config.yaml
num_hidden_layers: 8
hidden_size: 384
n_experts: 16
experts_per_token: 1
d_expert: 816
d_shared_expert: 0
hidden_act: "cubed_relu"
moe_layers: [0, 1, 2, 3, 4, 5, 6, 7]
router_score: "softmax"
normalize_top_k: false
routed_scale: 5.05
balance_loss: 0.000311
balance_bias: true
router_z_loss: 0.001
init_std_router: 0.00848
lr_router: 0.000324
vocab_size: 4096
norm: "rmsnorm"
norm_eps: 1e-05
tie_word_embeddings: false
optimizer: "adamw"
learning_rate: 0.00118
beta1: 0.9
beta2: 0.99
batch_tokens: [32768, 65536, 98304]
max_seq_len: 1024
train_tokens: 464700000
max_steps: 7162
dataset: "wikipedia_en"
Below are experts of layer 4 (counted from 0) of a mixture-of-experts language model. Rows are named router (the router's row for the expert), up (a neuron's input weights, with its number), down (a neuron's output weights, with its number) and show model dimensions 64-127. Each number is 200 + 20 x the weight over its row's rms, rounded and kept within 0 to 999.
Before each expert's rows: a language model's description of what the expert responds to. This comes from a sample of Wikipedia text that the model never trained on.

# expert 11
Middle pieces of personal and place names, often inside tables, such as Tim-oth-y, Baltim-or-e, McK-inn-on, and 202 year prefixes.
router,200,224,185,196,195,177,180,189,190,222,190,203,203,174,194,164,197,228,211,227,179,196,234,182,194,232,222,209,199,201,182,208,178,185,179,202,161,217,187,181,149,211,190,193,233,238,212,162,189,207,198,219,211,191,216,193,196,218,198,181,187,222,197,206
up11,187,208,162,214,205,190,215,199,175,198,217,243,212,178,173,157,197,242,195,182,190,212,207,223,169,182,201,205,206,201,196,189,169,210,209,206,180,199,155,228,185,200,191,184,174,208,217,184,178,168,188,182,201,180,193,191,238,186,201,229,210,196,211,183
down11,203,198,220,200,186,209,189,215,195,214,243,155,226,176,161,180,200,205,178,219,217,182,233,198,191,182,215,203,234,209,192,198,212,197,220,201,212,207,198,222,250,199,175,224,201,212,204,221,221,227,164,180,194,233,214,158,217,236,228,210,217,166,219,197
up12,188,202,215,186,220,178,180,215,220,187,206,186,217,193,210,188,200,229,199,205,188,193,206,200,201,206,193,191,180,184,207,187,137,194,175,211,184,241,218,211,187,192,212,221,170,222,194,155,258,233,239,226,197,199,204,254,226,211,221,169,202,188,222,197
down12,196,169,193,183,167,181,218,229,241,242,215,233,157,200,194,228,212,236,190,196,187,190,232,233,211,199,205,205,172,223,207,199,194,199,221,211,193,218,217,194,221,212,192,214,227,230,225,192,212,229,231,187,197,239,181,216,157,218,203,202,216,214,235,196
up13,216,168,190,202,194,184,206,250,206,209,191,178,200,206,213,205,219,206,191,222,181,192,222,180,214,196,242,194,236,188,175,181,187,208,172,186,198,197,179,181,188,212,187,230,202,211,241,213,216,223,184,206,201,233,196,207,214,214,180,193,218,202,164,218
down13,175,219,224,200,177,225,204,213,204,188,168,232,177,216,219,169,191,184,220,182,161,186,196,210,196,227,212,205,205,204,160,170,192,161,214,187,206,211,189,214,209,190,207,162,232,176,172,179,198,193,188,208,220,197,184,207,212,212,207,197,227,211,208,220
up14,226,201,162,225,187,198,197,188,194,225,150,170,184,224,221,197,251,215,204,192,193,237,220,206,165,188,220,253,210,231,192,202,194,203,170,192,241,220,193,217,189,221,230,214,176,233,179,211,182,193,190,211,195,192,177,228,219,206,245,207,169,215,204,219
down14,198,200,195,193,193,192,209,167,163,207,209,225,208,235,203,184,208,203,221,192,186,197,204,187,205,233,242,173,204,188,186,200,162,207,222,178,193,204,165,208,177,208,186,240,184,195,193,192,164,226,193,210,193,154,178,208,215,172,221,224,187,219,214,221
up15,208,244,186,193,218,150,185,185,149,201,186,161,217,214,214,206,173,186,181,198,207,172,198,182,208,182,192,185,186,227,200,140,211,239,203,198,234,175,211,221,182,205,207,216,208,194,223,213,200,208,156,221,195,201,221,214,208,174,156,208,184,209,165,201
down15,210,210,201,262,200,154,227,190,185,191,208,228,187,170,214,201,214,241,195,224,182,189,227,210,181,224,188,165,166,181,210,207,196,171,187,199,199,197,189,207,213,208,211,173,197,209,169,195,221,201,240,197,181,212,185,203,158,206,179,205,204,210,198,184
up16,178,177,178,193,176,199,193,217,193,189,188,212,209,197,215,176,179,201,204,195,223,179,187,195,194,194,200,246,187,160,179,229,215,197,172,211,188,190,179,205,175,210,202,190,213,190,210,172,229,221,233,136,201,194,186,200,210,212,200,203,205,225,201,192
down16,215,169,182,220,207,193,209,216,189,178,219,225,237,193,199,191,213,218,192,198,174,190,150,160,172,194,206,206,210,228,196,212,217,210,206,178,188,192,228,205,186,215,207,158,214,222,216,185,191,215,223,214,170,209,183,194,182,182,239,172,175,198,232,189
up17,185,190,187,210,192,203,221,197,235,203,201,201,197,230,187,189,200,198,178,197,167,235,222,198,171,195,260,168,199,161,187,158,205,217,212,219,164,209,212,226,205,183,183,207,206,195,237,184,209,213,200,201,193,208,252,152,247,234,158,177,204,196,204,226
down17,198,162,191,240,234,213,178,166,180,157,170,198,214,217,201,231,176,187,185,185,204,191,215,206,188,217,188,210,206,190,218,235,222,181,217,195,206,195,202,190,188,222,234,191,196,220,211,195,252,187,208,216,184,221,190,218,211,227,181,201,195,225,219,221
up18,213,207,177,197,168,180,212,179,205,246,207,182,203,220,210,194,182,197,209,185,214,218,189,179,193,192,222,224,185,183,157,190,206,197,165,212,204,217,202,195,180,209,186,245,178,166,209,200,179,186,185,180,153,173,178,179,213,221,210,218,212,217,170,191
down18,234,222,219,185,224,160,234,188,174,203,213,197,223,194,199,227,191,213,186,216,206,202,212,209,202,202,198,183,191,161,243,205,195,186,204,195,164,193,181,192,163,208,169,200,206,201,186,175,229,187,203,215,184,237,201,240,185,241,233,200,180,193,174,195
up19,165,199,222,217,188,199,208,215,189,178,205,205,208,181,195,220,215,196,219,243,169,200,197,189,219,236,178,177,200,208,160,211,211,212,202,210,164,240,183,168,183,233,199,206,179,248,198,177,210,224,160,207,192,208,185,230,206,158,177,209,203,222,212,192
down19,172,209,221,223,191,230,248,210,203,193,229,191,183,206,207,161,209,192,215,202,240,234,214,192,195,196,191,192,200,231,225,168,199,215,185,238,213,182,194,234,212,214,195,215,202,178,201,210,224,202,218,192,201,203,224,184,168,211,202,200,189,179,187,193
up20,200,192,212,210,186,169,193,225,230,189,174,245,241,202,193,193,219,199,241,198,176,187,199,218,217,179,217,168,210,200,170,220,173,184,192,231,203,191,209,203,203,232,187,204,223,196,203,164,138,225,188,185,214,226,216,199,185,200,210,190,197,198,239,191
down20,223,187,192,195,207,195,228,193,204,227,239,191,210,214,193,231,195,173,211,209,185,205,167,230,195,194,232,145,197,169,190,205,187,209,186,203,216,173,216,224,219,199,198,193,195,184,175,199,195,224,197,192,207,176,165,189,217,217,220,203,175,195,180,204
up21,188,224,168,190,202,218,193,203,209,185,166,198,190,206,213,192,173,189,213,193,214,170,189,215,201,193,188,177,236,203,208,191,208,177,207,213,215,200,202,189,209,231,213,172,194,169,198,218,209,193,193,199,215,195,198,205,200,194,220,199,216,188,208,185
down21,232,201,205,218,214,170,201,208,190,181,188,202,184,193,239,205,223,211,208,208,201,222,200,196,219,208,208,157,198,187,170,203,199,179,230,205,166,214,192,215,168,205,218,217,221,203,214,217,239,196,221,203,214,204,196,190,203,187,195,189,176,204,225,253
up22,148,197,163,165,192,211,194,190,226,185,204,173,214,187,176,204,217,197,219,217,205,182,229,241,243,200,181,193,205,185,188,231,198,168,212,238,173,177,203,194,170,185,172,226,206,199,204,199,186,203,187,244,207,217,196,212,216,166,194,183,206,205,173,186
down22,233,188,168,179,220,200,196,202,193,207,212,234,236,185,205,192,181,220,188,208,189,179,203,216,173,221,198,180,196,207,235,184,228,225,203,182,182,207,246,190,196,219,205,218,171,204,183,196,208,166,216,237,181,229,164,195,200,195,172,206,198,202,228,207
up23,183,233,202,194,198,189,216,162,178,231,239,176,212,200,197,197,147,201,209,214,181,161,214,170,218,208,246,217,216,201,211,169,184,203,176,150,198,187,187,206,167,212,234,211,179,181,194,201,201,204,163,252,181,200,229,185,170,178,196,164,196,183,180,196
down23,168,189,207,208,191,223,205,196,208,195,196,209,203,210,222,198,175,176,215,218,192,187,171,198,206,176,187,221,227,186,186,150,202,198,182,212,191,187,183,239,196,212,218,228,182,203,180,202,234,229,177,226,178,228,224,190,181,201,183,204,174,219,181,185
up24,188,162,196,181,189,171,237,199,178,201,193,218,199,204,195,185,210,195,193,191,207,187,209,196,219,185,164,230,187,202,198,196,184,185,209,190,187,190,217,216,186,236,200,216,211,169,238,192,234,217,216,210,209,210,197,180,209,184,173,192,196,193,155,207
down24,208,225,197,237,191,202,235,219,201,196,194,210,201,222,179,174,203,205,215,183,216,192,182,189,235,217,177,207,199,202,220,207,220,218,186,203,196,177,193,208,202,195,228,204,214,176,235,198,172,214,173,168,174,175,166,223,233,176,178,177,207,196,138,202
up25,193,204,167,190,227,179,228,197,191,236,219,202,181,191,199,202,192,280,204,185,214,168,196,174,210,201,226,211,174,203,213,189,177,169,176,206,205,221,196,183,184,196,179,236,230,210,202,181,214,222,181,195,197,175,193,197,176,221,212,213,200,186,209,222
down25,190,196,174,203,198,185,201,183,186,187,172,169,198,209,190,198,181,220,196,210,204,212,202,207,196,220,224,223,197,193,182,213,163,210,173,179,207,220,218,185,209,196,181,168,212,174,201,196,195,205,196,218,184,222,227,213,181,183,160,218,224,190,201,159
up26,161,215,194,191,189,189,170,193,182,179,154,217,214,181,200,184,198,185,204,191,194,162,206,187,217,193,206,222,198,233,182,173,176,178,193,189,199,218,213,190,156,237,194,192,225,193,200,192,194,215,239,205,201,226,198,214,191,177,188,220,192,211,200,193
down26,180,166,185,195,241,209,224,201,206,190,215,229,202,184,215,226,236,192,186,192,221,207,207,176,202,196,200,158,173,195,197,200,198,149,199,208,212,184,229,205,224,213,224,200,163,197,177,225,214,156,175,209,208,181,204,161,144,185,234,139,188,183,237,198
up27,199,199,226,156,202,234,205,212,194,204,243,232,196,202,174,189,176,177,164,178,215,234,194,185,173,192,199,186,182,181,203,191,208,207,205,189,208,183,169,206,173,186,212,211,220,214,206,230,197,196,213,164,217,213,199,181,208,217,226,186,212,202,209,171
down27,198,174,200,175,205,170,203,197,174,194,196,201,197,192,186,199,197,215,244,195,181,176,191,193,149,221,182,206,190,181,198,194,210,260,256,183,171,214,181,234,215,203,163,179,169,209,206,223,224,193,217,194,205,192,202,223,175,201,215,228,205,210,208,202
up28,216,214,166,184,223,160,230,207,182,178,189,178,215,188,228,175,204,194,209,234,188,193,164,211,220,240,182,225,228,211,204,158,194,201,186,182,191,213,205,219,186,195,177,216,194,201,193,185,197,227,199,146,208,246,193,174,186,205,217,179,194,240,194,206
down28,223,186,155,204,224,239,204,182,212,193,194,190,159,179,174,210,186,170,186,221,236,207,182,165,193,173,197,192,194,215,191,170,192,235,182,233,235,169,194,195,225,206,181,187,181,173,208,201,217,186,214,199,222,208,195,226,205,221,196,233,229,215,191,227
up29,158,172,173,219,217,193,196,206,135,205,194,219,202,204,197,191,236,213,240,212,204,194,186,180,204,216,237,196,217,217,213,244,195,179,179,194,183,244,214,200,200,220,218,181,215,182,195,178,215,205,230,189,180,209,183,207,199,241,168,177,221,223,198,201
down29,189,203,211,200,200,204,229,201,170,189,186,199,240,164,202,230,190,202,195,198,227,223,206,182,145,229,182,240,200,191,226,234,223,212,184,203,188,207,225,207,213,174,207,219,197,202,198,186,193,216,207,189,220,203,229,200,196,199,229,198,213,215,205,169
up30,180,160,202,192,185,202,193,186,203,176,192,221,223,211,172,215,185,197,181,225,219,209,208,228,222,238,203,190,220,177,199,192,184,196,201,195,186,197,199,210,191,201,197,189,171,199,206,176,217,226,188,200,202,189,196,216,233,150,198,190,194,194,196,203
down30,209,188,189,213,238,192,195,183,233,208,196,210,199,181,223,172,214,173,212,188,207,203,184,204,178,204,175,202,218,210,176,191,162,179,210,211,216,234,194,209,208,147,238,222,207,211,194,220,202,234,196,233,199,193,168,200,229,222,208,227,199,158,217,222
up31,188,248,164,216,210,175,219,211,197,189,220,198,223,212,199,172,197,181,213,192,191,215,193,170,204,215,208,215,200,202,200,217,163,209,199,192,233,199,177,177,166,225,213,205,203,236,210,184,185,195,203,204,210,194,232,173,170,207,211,238,222,203,169,164
down31,241,196,180,197,175,185,224,222,213,160,242,209,234,223,201,205,161,209,209,168,222,225,197,212,167,236,193,215,199,182,189,221,208,183,210,198,247,201,195,219,181,191,172,234,186,244,237,183,182,202,191,195,194,179,205,186,180,192,201,188,250,195,219,202
up32,220,224,240,226,191,192,151,187,185,213,188,184,228,200,156,203,160,206,219,213,194,194,190,200,139,198,231,253,207,173,191,198,195,187,199,205,158,199,193,178,161,222,173,162,207,180,198,197,169,180,206,211,203,191,206,172,219,189,188,164,208,228,189,219
down32,183,207,228,218,181,214,173,195,189,215,189,219,193,203,197,195,182,237,218,201,177,189,212,193,170,209,194,234,188,166,216,201,215,206,211,164,198,191,180,201,164,223,199,211,210,172,219,229,205,214,230,147,197,199,223,218,264,172,189,212,207,207,200,197
up33,194,248,202,210,198,207,181,177,181,209,186,236,221,178,191,196,196,247,155,197,170,218,201,173,204,207,196,172,214,189,197,187,206,220,196,179,186,198,222,185,153,187,230,211,200,212,220,149,207,211,222,251,196,189,247,243,200,201,196,181,197,164,187,211
down33,209,172,230,190,166,213,228,208,198,196,189,207,229,216,209,214,215,197,236,216,202,221,197,195,219,221,179,232,182,182,210,204,201,220,173,209,193,193,190,195,211,182,169,203,170,195,238,192,195,221,210,214,193,193,177,203,193,213,194,202,192,250,217,200
up34,183,195,190,204,233,181,180,221,191,206,225,238,207,163,209,190,168,199,209,184,182,135,218,223,186,190,215,201,248,207,196,239,206,166,187,241,164,203,205,203,171,186,188,178,219,214,182,176,162,183,207,237,197,172,175,200,206,184,183,179,214,178,181,216
down34,209,194,225,212,229,219,200,199,252,219,200,190,177,175,236,216,214,199,187,217,166,215,172,207,203,170,189,216,194,220,185,208,205,214,187,254,186,190,207,201,182,166,202,194,139,198,219,201,217,210,197,207,205,202,163,212,195,194,247,188,183,196,194,220
up35,225,196,209,194,199,209,178,169,212,206,198,251,194,201,189,210,192,236,192,220,155,195,224,219,207,215,187,198,210,192,191,196,190,217,164,207,207,213,199,195,207,223,177,203,200,211,199,207,238,225,237,184,189,227,176,177,219,206,204,206,177,203,159,217
down35,163,203,225,154,176,239,205,186,167,198,187,188,191,195,202,209,178,175,218,219,211,235,210,175,239,220,192,229,210,215,185,179,199,194,223,221,201,173,177,194,205,190,221,197,200,215,221,181,190,247,213,220,198,244,192,194,174,178,219,224,194,210,195,219
up36,188,200,169,162,198,231,220,208,218,196,212,192,219,210,185,210,194,229,229,200,184,196,174,228,203,207,187,223,177,193,181,190,182,164,221,180,175,188,224,214,213,187,222,209,199,211,245,184,227,233,224,227,230,231,193,239,199,225,205,226,211,212,164,208
down36,224,211,170,142,189,178,203,165,217,182,221,235,231,205,201,170,195,209,199,197,217,139,205,220,189,208,199,165,190,198,195,185,201,175,196,217,162,185,148,218,198,172,183,182,184,246,185,226,186,186,215,205,209,216,175,183,164,210,205,239,170,199,208,177
up37,192,185,152,224,206,205,214,220,181,194,153,203,187,202,194,206,229,232,213,198,180,222,187,203,222,193,174,155,206,211,180,207,181,183,209,186,207,212,178,156,190,241,174,227,205,245,205,188,206,191,220,199,186,199,229,187,214,178,200,186,202,174,226,192
down37,190,154,185,183,157,198,202,175,191,185,184,190,171,220,205,188,228,228,208,213,182,178,178,231,213,176,205,204,190,184,190,215,210,195,206,182,226,204,212,191,238,235,175,216,221,164,211,205,203,181,155,228,200,207,189,200,224,193,222,214,185,178,206,199
up38,212,226,226,232,197,174,213,198,220,180,210,200,200,202,168,184,188,182,216,205,182,217,235,221,188,188,180,160,158,209,161,214,218,184,202,172,172,187,191,198,139,221,168,208,213,200,175,204,236,160,228,196,218,208,184,203,183,194,192,175,219,188,183,173
down38,236,185,216,200,193,251,201,189,211,206,174,247,162,209,188,197,194,169,190,204,227,230,207,172,184,213,186,216,201,210,174,246,163,180,217,200,203,208,210,181,219,211,155,210,184,204,193,196,226,177,211,196,182,181,214,199,178,216,216,207,213,200,183,172
up39,200,217,188,209,191,190,209,225,200,166,214,180,201,159,171,208,206,181,170,163,174,210,219,178,213,184,231,186,173,189,208,210,211,182,222,176,159,249,194,174,181,237,206,214,233,246,221,176,190,169,193,185,226,184,196,204,222,234,160,191,224,228,209,208
down39,227,211,227,219,208,186,186,211,177,177,191,244,203,215,217,213,215,210,208,206,190,197,167,195,186,180,186,218,224,204,208,184,194,190,205,164,199,185,215,201,202,213,201,190,178,182,182,254,209,210,225,190,206,199,186,185,184,169,177,208,201,210,217,198
up40,203,199,205,207,245,174,200,246,204,172,162,222,186,207,208,188,170,214,193,212,216,180,191,166,194,202,211,221,227,170,215,197,238,189,187,185,199,186,211,182,173,189,206,226,229,218,204,214,166,178,196,182,202,190,205,183,220,226,193,188,177,199,184,214
down40,173,184,164,181,223,212,187,230,173,229,217,174,189,181,190,218,205,231,180,169,218,155,184,170,194,179,230,183,206,216,217,186,234,204,215,219,234,187,208,211,211,184,226,205,180,199,226,218,161,216,189,159,187,209,204,196,189,169,205,176,222,218,161,176
up41,176,210,181,173,195,220,178,196,216,220,183,216,208,182,191,208,194,200,200,205,175,187,239,181,206,196,213,174,197,172,202,160,210,182,201,193,162,183,196,170,194,177,171,205,211,227,177,156,165,215,197,226,245,161,181,147,193,189,182,196,204,192,196,223
down41,183,211,188,199,226,197,210,206,208,201,203,215,211,207,224,202,187,197,228,216,225,218,210,191,222,218,182,209,227,167,169,202,207,203,202,210,183,182,218,213,205,203,176,214,226,216,250,217,210,219,206,227,217,193,191,194,227,173,205,230,156,166,205,186
up42,183,189,191,181,237,164,201,192,186,190,182,166,155,231,205,216,202,220,216,208,224,200,187,223,173,197,178,201,147,202,213,225,185,162,201,192,205,225,207,187,150,206,197,201,202,236,209,195,235,194,205,169,218,200,209,191,170,212,186,178,183,213,216,204
down42,192,185,193,191,181,189,215,208,209,210,226,240,224,172,233,215,151,200,226,192,213,226,207,184,180,212,186,183,179,201,233,198,203,188,211,200,209,222,196,184,223,205,191,203,207,202,213,228,222,197,212,197,213,234,222,186,187,211,189,185,230,190,182,178
up43,168,227,209,183,213,173,210,209,188,194,160,224,200,195,159,208,198,193,227,174,206,186,189,195,207,190,259,192,162,189,184,187,179,189,217,164,158,181,224,211,208,185,206,226,206,196,166,192,211,204,190,191,191,204,186,210,206,199,175,224,216,197,187,205
down43,185,164,203,207,190,198,211,199,189,200,224,228,215,205,212,189,192,222,190,218,181,202,195,214,180,219,214,174,209,198,184,201,213,190,186,194,223,210,212,172,209,201,238,194,215,210,217,231,205,229,174,181,217,198,209,181,207,192,197,217,182,174,187,243
up44,190,203,202,219,202,207,214,209,210,216,217,195,212,206,222,195,155,222,180,203,190,176,206,184,190,224,204,206,152,231,174,239,187,187,188,220,199,201,190,199,197,161,215,229,185,208,188,206,208,212,202,208,200,156,190,197,194,197,199,197,204,204,214,157
down44,190,221,173,210,196,192,207,196,207,166,211,176,252,214,210,216,192,192,186,190,235,203,203,200,187,204,207,175,167,176,189,169,216,214,155,197,212,203,220,238,170,190,176,191,255,225,194,204,232,218,219,210,185,167,216,190,199,252,186,199,209,219,200,225
up45,174,177,198,208,168,163,207,167,208,181,226,215,205,192,183,184,198,175,224,173,182,179,232,198,186,175,202,184,175,196,208,199,161,191,231,183,162,201,193,193,209,208,181,203,250,197,208,202,159,215,231,231,203,228,222,211,233,153,166,239,197,192,210,196
down45,214,198,166,181,247,226,212,204,233,190,197,198,181,239,210,197,218,215,195,169,203,214,168,201,220,197,222,213,204,221,187,201,228,189,192,205,233,193,226,188,204,174,208,206,185,197,178,204,207,197,193,208,176,211,209,227,180,202,213,194,173,204,212,207
up46,213,182,192,221,171,215,199,196,224,217,201,233,213,215,206,202,170,197,205,200,205,209,222,193,179,218,212,207,209,171,210,169,171,204,159,246,173,179,177,202,199,224,224,206,200,220,244,199,206,190,238,183,206,179,196,197,202,193,201,201,169,240,230,192
down46,234,205,221,190,188,222,206,239,185,181,204,191,206,205,223,206,187,203,234,183,204,222,209,123,192,236,196,221,220,196,170,234,189,169,195,150,210,195,197,226,206,213,194,195,173,178,220,223,209,228,173,201,186,205,180,178,193,186,207,218,219,208,194,250
up47,185,219,187,196,210,175,171,190,224,219,184,207,191,244,187,227,204,208,176,214,211,193,224,246,179,210,202,218,214,195,221,175,198,226,208,180,197,206,173,210,182,204,182,209,231,222,231,222,190,205,183,210,217,193,225,203,202,211,191,185,206,187,214,195
down47,175,196,170,212,201,221,176,154,184,226,226,173,165,238,170,177,202,229,230,236,215,222,168,219,194,190,208,190,201,182,223,217,232,166,210,219,214,184,211,196,208,214,203,194,243,181,165,215,190,186,209,179,190,196,212,221,172,255,199,180,194,191,202,202
up48,206,204,215,213,202,200,215,215,214,230,239,207,201,204,227,209,200,204,216,188,196,200,178,172,212,228,197,210,191,206,202,214,195,177,179,218,216,216,209,200,188,204,200,194,191,222,175,182,188,193,178,228,180,194,179,194,192,202,222,194,181,232,188,231
down48,180,210,183,189,194,182,220,195,208,201,186,201,204,168,208,204,192,197,189,159,191,242,238,187,216,188,213,209,214,220,199,202,197,193,200,213,268,244,157,205,206,166,201,220,207,205,195,213,176,144,217,220,240,192,217,198,212,199,196,182,158,205,210,178
up49,204,190,185,177,161,236,214,202,180,210,223,207,195,194,202,187,206,202,207,211,187,212,224,221,241,174,231,183,207,217,201,197,226,199,189,179,145,253,218,175,231,167,185,225,204,219,192,186,226,212,156,202,196,223,196,193,208,200,184,230,180,197,170,229
down49,203,229,189,171,173,200,212,184,189,177,174,204,177,205,189,203,204,230,219,188,194,223,178,156,219,199,196,196,147,202,206,194,189,195,206,181,205,212,219,198,187,174,238,177,196,204,202,165,216,223,199,208,189,185,199,225,192,200,188,185,211,180,190,216
up50,191,233,224,189,241,204,209,179,192,227,178,191,185,203,205,226,197,230,199,202,213,205,181,216,165,232,203,200,227,190,206,204,194,195,203,192,192,225,209,213,179,194,155,177,195,192,177,221,229,188,199,190,221,232,203,187,222,190,192,189,170,178,213,193
down50,192,213,192,238,195,218,203,200,180,186,191,237,164,217,238,219,230,208,171,194,156,198,199,184,214,209,161,216,184,225,201,186,204,184,211,210,200,182,205,206,165,173,201,204,190,231,211,189,172,186,193,193,179,191,172,215,229,185,209,206,186,178,202,208
up51,187,229,197,186,197,216,196,215,219,228,201,203,203,166,191,185,192,212,208,184,183,207,204,230,159,246,196,204,199,211,229,165,208,186,193,210,197,209,223,158,178,213,195,176,179,220,183,225,190,215,172,182,199,225,175,205,236,207,194,166,215,214,209,156
down51,205,200,169,208,223,213,182,186,209,187,205,215,211,204,165,182,189,223,187,187,211,222,179,198,182,184,217,198,161,179,200,229,187,209,223,194,200,204,193,192,199,195,181,228,206,188,197,215,214,188,205,219,207,202,215,224,201,197,225,238,209,182,208,178
up52,195,177,232,216,195,235,187,241,202,239,148,181,206,191,221,202,178,188,207,195,184,204,195,194,231,258,194,179,214,222,179,153,223,226,182,228,213,206,172,223,220,214,245,235,234,193,224,199,181,225,191,183,189,213,183,198,178,201,190,197,208,194,190,213
down52,227,192,187,189,196,206,209,194,203,160,212,211,210,196,175,181,207,203,202,195,183,202,205,203,215,223,232,178,234,218,196,201,200,193,199,186,190,196,215,186,205,213,193,194,185,200,186,200,210,199,173,192,172,195,199,203,225,185,230,204,208,222,208,194
up53,196,196,209,198,227,226,199,215,225,209,215,186,187,193,198,204,206,229,193,170,218,200,235,212,226,221,225,204,207,191,224,191,207,210,169,219,200,207,194,184,190,190,208,200,199,229,182,196,185,214,205,170,192,221,187,175,189,199,196,195,189,221,179,190
down53,170,222,212,210,198,202,210,185,210,202,242,217,218,222,194,248,202,197,192,202,215,201,180,224,194,200,223,200,202,198,189,205,183,174,223,215,212,194,223,235,244,205,174,203,187,166,208,173,232,195,199,208,198,220,203,226,165,193,214,216,199,219,193,177
up54,244,211,174,191,236,204,205,227,219,199,184,174,193,177,198,208,205,204,184,235,206,210,216,204,238,210,183,172,184,204,201,217,211,196,167,223,177,241,206,220,169,219,180,208,223,229,205,192,203,206,204,206,207,191,200,211,208,165,179,192,200,206,173,255
down54,204,199,162,208,238,178,203,198,222,223,242,220,198,211,206,216,180,197,198,229,239,190,180,184,211,208,244,194,214,206,219,233,196,182,248,188,188,223,171,181,169,192,177,163,198,202,199,227,172,177,186,184,237,232,209,191,160,231,237,238,213,210,217,191
up55,183,188,193,167,215,201,243,221,218,187,188,204,172,224,160,188,207,231,198,232,185,204,187,198,214,211,222,185,223,171,191,223,211,179,219,177,215,200,197,203,192,234,206,176,197,168,178,203,206,228,183,221,181,202,211,209,190,186,196,206,202,197,218,204
down55,211,150,200,169,218,190,220,220,194,193,186,189,226,240,191,185,209,234,221,171,207,226,220,194,169,173,216,155,216,181,179,196,189,185,194,190,196,189,206,225,212,196,185,181,220,179,208,178,218,213,226,240,214,204,201,248,216,212,198,195,192,182,160,169
up56,188,233,200,213,194,171,224,209,208,256,199,164,212,211,229,148,206,195,206,207,170,167,195,189,188,236,182,221,196,216,165,239,199,185,197,223,183,244,200,195,168,196,215,185,192,205,194,187,201,225,188,211,232,216,182,218,223,222,237,213,217,227,197,222
down56,177,209,200,203,230,187,248,194,253,189,201,180,193,189,198,184,201,219,219,198,174,238,168,184,187,198,197,206,148,172,221,165,214,203,206,207,189,170,182,210,205,211,239,189,222,145,182,170,198,239,198,182,228,201,173,235,187,175,203,189,192,216,209,166
up57,177,206,229,222,165,197,162,185,169,213,202,195,191,180,192,175,157,214,200,186,192,214,217,175,210,187,174,205,215,206,224,182,227,216,177,183,180,195,205,178,179,170,177,189,213,203,169,199,229,211,245,203,193,159,179,202,217,222,168,199,207,221,181,203
down57,216,210,186,214,214,202,199,169,237,173,190,170,185,208,215,194,171,204,191,245,201,186,192,159,186,219,199,198,189,200,242,194,203,225,193,201,192,177,161,189,191,176,198,188,174,180,212,163,187,222,204,179,207,190,222,203,190,218,156,238,211,196,224,184
up58,186,183,211,186,192,168,187,200,227,213,231,223,222,207,170,189,139,205,210,223,220,212,210,242,235,203,190,183,190,170,187,229,168,188,194,231,205,226,216,186,213,190,196,162,193,195,196,167,214,211,187,191,216,171,174,222,194,224,179,174,200,218,208,208
down58,215,227,196,185,141,146,225,201,192,198,209,225,196,189,211,189,196,182,166,176,228,188,201,240,210,184,197,189,202,197,199,174,210,226,170,197,192,200,190,177,194,196,216,181,233,208,210,206,218,213,230,165,199,187,220,194,212,179,209,207,214,177,193,191
up59,204,191,172,206,217,200,205,189,182,211,233,223,212,176,199,211,200,191,154,192,187,226,207,201,180,210,169,176,184,227,174,205,213,164,168,214,163,192,205,194,206,186,169,172,189,229,184,219,180,224,216,179,222,222,207,183,222,189,194,208,213,199,183,220
down59,191,194,213,207,215,211,223,188,193,220,191,212,206,189,219,251,185,227,188,180,163,194,199,183,213,186,193,188,161,213,243,206,215,188,203,161,210,204,175,164,225,223,208,205,211,209,171,164,167,198,190,211,232,206,186,229,189,208,242,236,208,233,228,216
up60,213,220,200,219,199,218,176,196,205,180,217,205,223,191,228,202,182,237,236,183,213,194,204,197,237,202,204,193,208,189,219,221,193,179,173,167,196,224,200,191,188,202,185,173,215,179,182,194,193,204,170,202,184,164,194,208,245,184,214,190,192,202,189,207
down60,197,202,170,215,190,226,180,203,178,214,164,215,164,194,210,222,210,188,202,201,207,196,199,211,215,223,211,211,160,215,210,198,182,213,202,220,229,225,194,195,191,188,191,223,229,204,204,223,210,194,211,151,227,224,184,221,207,223,208,246,196,189,194,191
up61,226,189,173,215,192,188,189,175,224,195,226,202,211,180,204,167,178,226,172,159,209,169,190,170,222,176,205,197,174,204,181,211,175,178,215,246,164,214,199,216,191,173,184,187,215,222,183,187,182,212,189,219,188,201,201,210,216,215,194,189,197,192,185,188
down61,170,195,173,188,226,168,227,202,189,195,172,222,224,189,205,182,226,231,159,183,162,211,206,193,173,189,236,169,188,193,206,198,215,205,212,239,170,191,202,168,190,188,236,154,228,256,203,175,245,206,195,201,204,181,185,192,201,180,215,178,191,209,229,236
up62,204,224,207,161,209,210,217,225,159,221,197,180,217,177,154,224,205,197,244,222,182,189,199,210,231,249,200,221,197,190,222,184,176,210,188,179,198,203,199,191,215,193,197,179,231,169,180,215,199,218,196,192,206,176,191,164,192,197,210,166,223,177,192,198
down62,222,241,195,207,146,137,195,155,150,224,187,201,200,205,191,249,168,193,180,207,227,202,178,176,158,176,209,147,207,215,228,189,190,186,207,207,185,202,208,181,230,210,222,195,214,203,221,211,223,175,171,202,190,200,162,201,226,207,182,231,214,180,208,190
up63,171,217,208,169,154,194,213,232,230,200,227,216,224,208,170,169,202,187,215,188,185,213,208,199,239,223,216,233,202,214,211,197,176,208,203,229,242,219,193,185,144,238,219,205,184,165,203,200,194,226,224,240,186,214,199,199,165,147,218,191,191,210,224,178
down63,205,180,198,197,200,185,210,181,243,203,211,227,206,226,209,192,203,179,215,189,219,193,187,175,181,208,231,188,176,213,238,232,186,153,171,162,201,176,214,180,169,210,214,182,202,196,214,248,204,195,235,224,233,169,200,216,187,194,191,218,204,191,233,198